config.toml
num_hidden_layers = 11
n_experts = 40
normalize_top_k = false
routed_scale = 1.0
balance_loss = 0.000713
balance_bias = true
lr_router = 0.000933
tie_word_embeddings = false
max_grad_norm = 0.5
batch_tokens = [32768, 65536, 131072]
max_seq_len = 512
train_tokens = 436500000
dataset = "wikipedia_en"
Below are experts of layer 7 (counted from 0) of a mixture-of-experts language model. Rows are named gate (a neuron's input weights, with its number), up (a neuron's input weights, with its number) and show model dimensions 0-159. Each number is 500 + 25 x the weight over its row's rms, rounded and kept within 0 to 999. Numbers have three digits each.
Before each expert's rows: "gets" lists some tokens that make up at least twice as much of what it gets as of all text; "mostly gets" lists some tokens that are sent to it at least half of the time. This comes from a sample of Wikipedia text that the model never trained on. Tokens count by the router's weight.

# expert 5
gets: ".", ").", "\".", ".\"", " .", "'."
mostly gets: "\".", ").", ".\"", ".", "'.", "\")."
gate0:489502489466490468527495480471494478478530483505491504504516507508503488458532518551511506527512502523521509454462509485499512509511500523505472481493526527481503562492501492493529500528499481522527528482528534460535497485482500474532484499489468491500498479540518502497489512484483486500546485497540474542501519485467515557527451476516497505476561461427506549558533466524491491513466510494503527519511491518504478467546566474457466473505473518504535465534501494497474497506492499
up0:489517484503493533488504526521536459472499481497502502505515499545493482439488441508525491454511496553465492452498501490475501496527504477471483505472483485537560523466495478490504504517531491494528540504517457568498499515504529515450511489511538490536496478476454515507507529524494492515507483522500500519521535486519476474486474511519445519494518474555497523471473519523523493487493499539471475529496486465513530469502453473515474535504463505512458472505511514503464475527520457

# expert 25
gets: ",", ":", " October", " January", " March", " May"
mostly gets: " September", " April", " December", " February", " July", " October"
gate0:500543517476489550477558474486530493539520512506499529527554482487473498492496498508498489520476512509504518521523510494474512452530490528510482500475480526526442476484465452494464514529507444501494477516495484488561487450512480504500529495515491478505499531463504512461517497511474436477491505490489462510507511463530525436507455537516535505497538450508535474506518511501490519472495521499514493469506494528510450486488524462504526524484474499508508451507488481466510491478471529
up0:540487537514518537491480460509519501516486504503478496514481541507475478526500490535491466500508488443477460495507501485481497485503499482489516507558471473509470481480509513483479560494489466521525503489551545519554469504492529494472496494474487544537494491501540480448478502482489485464529455506474521505533459519530509445513475499481502462492507539492499518525465510533487500534511506528489510533506471476473474524501469503523469476458498483546465447511511487518488552480512477

# expert 13
gets: "3", "1", "4", "2", "5", "′"
mostly gets: "′", "″", "°", " ago", " UTC", " SO"
gate0:466481527430468478483515512506507537543501496493465504515480495525509480451505523453525487490486500547478511512496516513470507539471546449464475511553486528519503494516473557539461516506480496526538545501531513495509509529523494478521490500508493484514442505503512520489506504525515550469490527507488519499519519477480521519468499513490513472531455519487514543457471506499524507506491520500458538478518494513511489508530489480474519474513518502534436507527486512498483432484513506
up0:504501526469489473468511519469503501512545429461488498512480506528504524502468521482493552491450463488500483515523525491450523520471492487503486531536515519482497515528504501514519539495474517481536550523541476497473511474525513519491495493521485525509463493499515534471538518506517546523503516546547513504489558515504490511518459504510491494501504509478484488466491467519463487488506534469454548505556528495498464515479479522483535484545504527508453535510469466522493477499467485

# expert 22
gets: " the", " a", " The", "The", "ic", "al"
mostly gets: " protein", " hydro", " acid", " blood", " poly", " hy"
gate0:523445536434505465533485494496516499493458494536486484475539453495497479489492517525492494473493507464500553500518509488479500475563479471522469498523511519512481532469483507482536469505499507542552525510487497451517499467493530472465479488495537522515559489464464502493475494535502501500491510505496544523531486536527479472521460498493497517510457469497506468496496512535512475450474511475488496469492533489485495495518501469538542523536512536514568507489499493509492503519505497
up0:509494535482461488502462451508495505499489512484430501486519518454498500518500515512494481465468535482536477444538539511479512516541500523479491449461506536513516458496444511471542517515489512485511522526490498478527509500531509521457477506490494494478518513479451501495542480469518507534496499473518515465483493514452516462459553533546534464494485482502502476506516494468548511484497479492519492491486515500481502498511495485530497497441498513563481507512476489469541504506502525

# expert 32
gets: " (", "-", " \"", "/", "(", "–"
mostly gets: " \"", " (", " [", "{", " (\"", " '"
gate0:471495500521497517461514466518533509525445510457475445470466471525473505510518505471504515506513492472481489513498512478482528507501501539489476573517517452555507477535487514547502494502461475468473484515531542519492505477491528524511463487496520490505501486464490502516516490495484493457479535504548445521493498460516531506506412473499475461497523510444525446508499496486476481498510511532478483535481505520522507530506506478478470488517517482525514492504509503534479505472517496
up0:497510456522528507486462500528475495502475484482505519499499482495518528473495492508493492468511509477497526518520534516478515527504462508475471508518518500545498535486494482490558530507484509520466500466494477474510475492553547502563492467525495454512524458505493511495490508496492561495554508540476531534488500499516501480467507469497449490496516499538536531507538485506546514481493463506495521532511534502442503535463528489512511471502483464511466488505560512570513491485515533

# expert 21
gets: "2", "1", "th", "0", "3", "4"
mostly gets: " Nominated", " sixth", " Goals", " Votes", " third", " fifth"
gate0:499533469501482520443496498495508496538506514511484453549508531499511516522525500527494526497465454441452521497490484506479490494476497535487497462501504481497476498489489478475494512514458517529525453501488507501502484473490513557518493485485552512490477532521500469443534497504515544539524511492494508506478545450487504514489451521511518531425496535485511502503513470533465510489490467504499514522475519505498483539524491540528502459507500494548558480492544488480499530494474499
up0:479477503473443492457481487490483533475450479535483522509448485493503546527486552517476528571504516513509506514495522501473463495517481481506510482452515534510499488534491534494545535501482461493474466495482517465473449451513490490483525465485458496486484476472506536506486520517484499495489468544504493490514466508471494488534487518495472483508469481468542493516549493497552511505489477516481487493511474500496470478545491504533480499464521524486479455512471491504513485490527552

# expert 4
gets: " the", " his", " her", " and", " The", "s"
mostly gets: " wife", " daughter", " married", " sister", " husband", " dead"
gate0:531494458521494493537542514509482490506480510502525489487468460493520491481523480513507505514440473476499485520503471537498434468493494511489479468479490519495512486479479471501485495475487505545551522533470467493545453519482463521504491500515509545475481493496501440539538508495472539514527474502479474513479509461498513510493531495514481481504520503537479527482490524508463531558520511507520523501477475500525539538497544452514523486518466569505463509506487493541510531488521527
up0:525486517523531507512507486466481509474496511491530504487537433494550503498535502530515504491506537496516521491520507497566549485517513502507473485531485513519485485504471502505518542447506504480493481521497516471518474502557511460487483475521523519542511521510505483480434473513525543520540517495537516508487517522507470525476469511470484482510469513470452522458468491490466511525525496471546491509515465496487510483512435532483519540468496488463476485512497520481461455519496527

# expert 35
gets: " an", " its", " his", " a", "s", " more"
mostly gets: " same", " more", " such", " much", " some", " less"
gate0:507482523473520517498484471510540475519443504504489512477514489487498544507485503536500448514530501492483540456518505554474476451494468525484516476515516514476525461483540500541554485496492534508501513512505517487518487522456501562482555522504530484472473536481516491478518510501486502471475518493510489505517518521469510471484463510463459485470573510442499535538464534473487522481505522510492516518450476505490467473500515481475477526470526512483507522480476480524505491494500509
up0:525541521512493472516492537507514461521484525536490470540504452497488469493531519502489543503498469488476491513492495474511520499485544491493468517523530478480495545548461504483487459468487487504470489501517453499483491488529497471506515492520517493551480512493510560477513483497500496510523489489475462450445492511535538509523507520528479468503448511550526510533517529532498494495502490533510518471526466503507491543496494459533520481514476476501516463476515471477562473556516524

# expert 24
gets: " the", " League", " Cup", " season", " Championship", " team"
mostly gets: " Cup", " Championship", " championship", " NBA", " Rovers", " League"
gate0:482496527490466471471525537482535566509559555492480502459482494559504500470531525460534477538541479503501501514518488533457473517486469508492493505497499497472456487475515475503506500492529527500525473550470519534498526465494477518530486478497494491516494489546497516535512497508512528507482500469488479509487483514497465456478463467487498476453477486476507469508513496488527537535492539524489523484513505461508493474483486470477477473484500484487503571474495489458491479477548520
up0:496517496545454467520510553517542500492502486462504510457518463527492496485513546528501500496523510517447534538508459516525443525495471494517501541500509484518500502467518495500488492527493494504530503509519472559472492473548534509517520513531491543484509489542487520500505501536481515498504505465501472494539511511505476500540434503507527500468501475486507500517489510499481533554529532545510533503506504485541458451526485472484497458540533473502489517520490482458498512469536499

# expert 8
gets: " c", " p", " b", " f", " l", " d"
mostly gets: " t", " b", " f", " tr", " w", " c"
gate0:522461498483552488501492508550551561585524495501484482508519504474493505454532500466505512494502521506511459458527510521502498537479484508494528488502505459516521530529483504523491537518526504517481524557490493486534492464477451505502506476476492434497505511500433516504491501517500518509494482499470491491526534481487494502535489559499506476502517483457475492522504454518459505501514496525509497526474488484486510468505463514544515476487481513467522488470448478538511505487522493
up0:462485497527483498497480483499511496436515482477474497458521488519489502514462470516485497516489497467529505456527492543490466469509529481550501517520461497529528520465504479548562488520471543514488468502481534517473561486481505511539505520539472450501507508525550445543465520457509502515474502499526485519535497533466528501481474488508510487524481480517509481496478502527502488514497448485489517520511496521523458493509504527471520520513493500498490527512487525498527483465430501

# expert 28
gets: " K", " P", " S", " G", " W", "S"
mostly gets: " McC", " K", " G", " J", " S", " N"
gate0:462525473508528508527494479491491536495461549496443456530546510470480490495529511514506465512486499534479507514470514501484492496467539521519451498508528535447490533472493520536532504492516501499512511496502538463482496509483486490481451498562516487479491481557467472497479507506478511501505543563495478525514514511496494513479496464493533492503483507540570499501481515529525534488514502504487544478486519465513498506504527539515470544466517519456504493475478513458499483489464499
up0:533512563493474470507533499531482481510504480503568503543463492522518501504503450492503501475486516483508522488524510483558478490489516484482525496465491500496479547503503489497457533470472487476513515525484482496522499512533514488523557504520494468529495500451514530487514463505504492491556512470483511503508491490521524488522468475479448502482552474421472525476491438467465490510488528496470516516547491520521536472498520482497530497482502498492489506499516471553492516463514518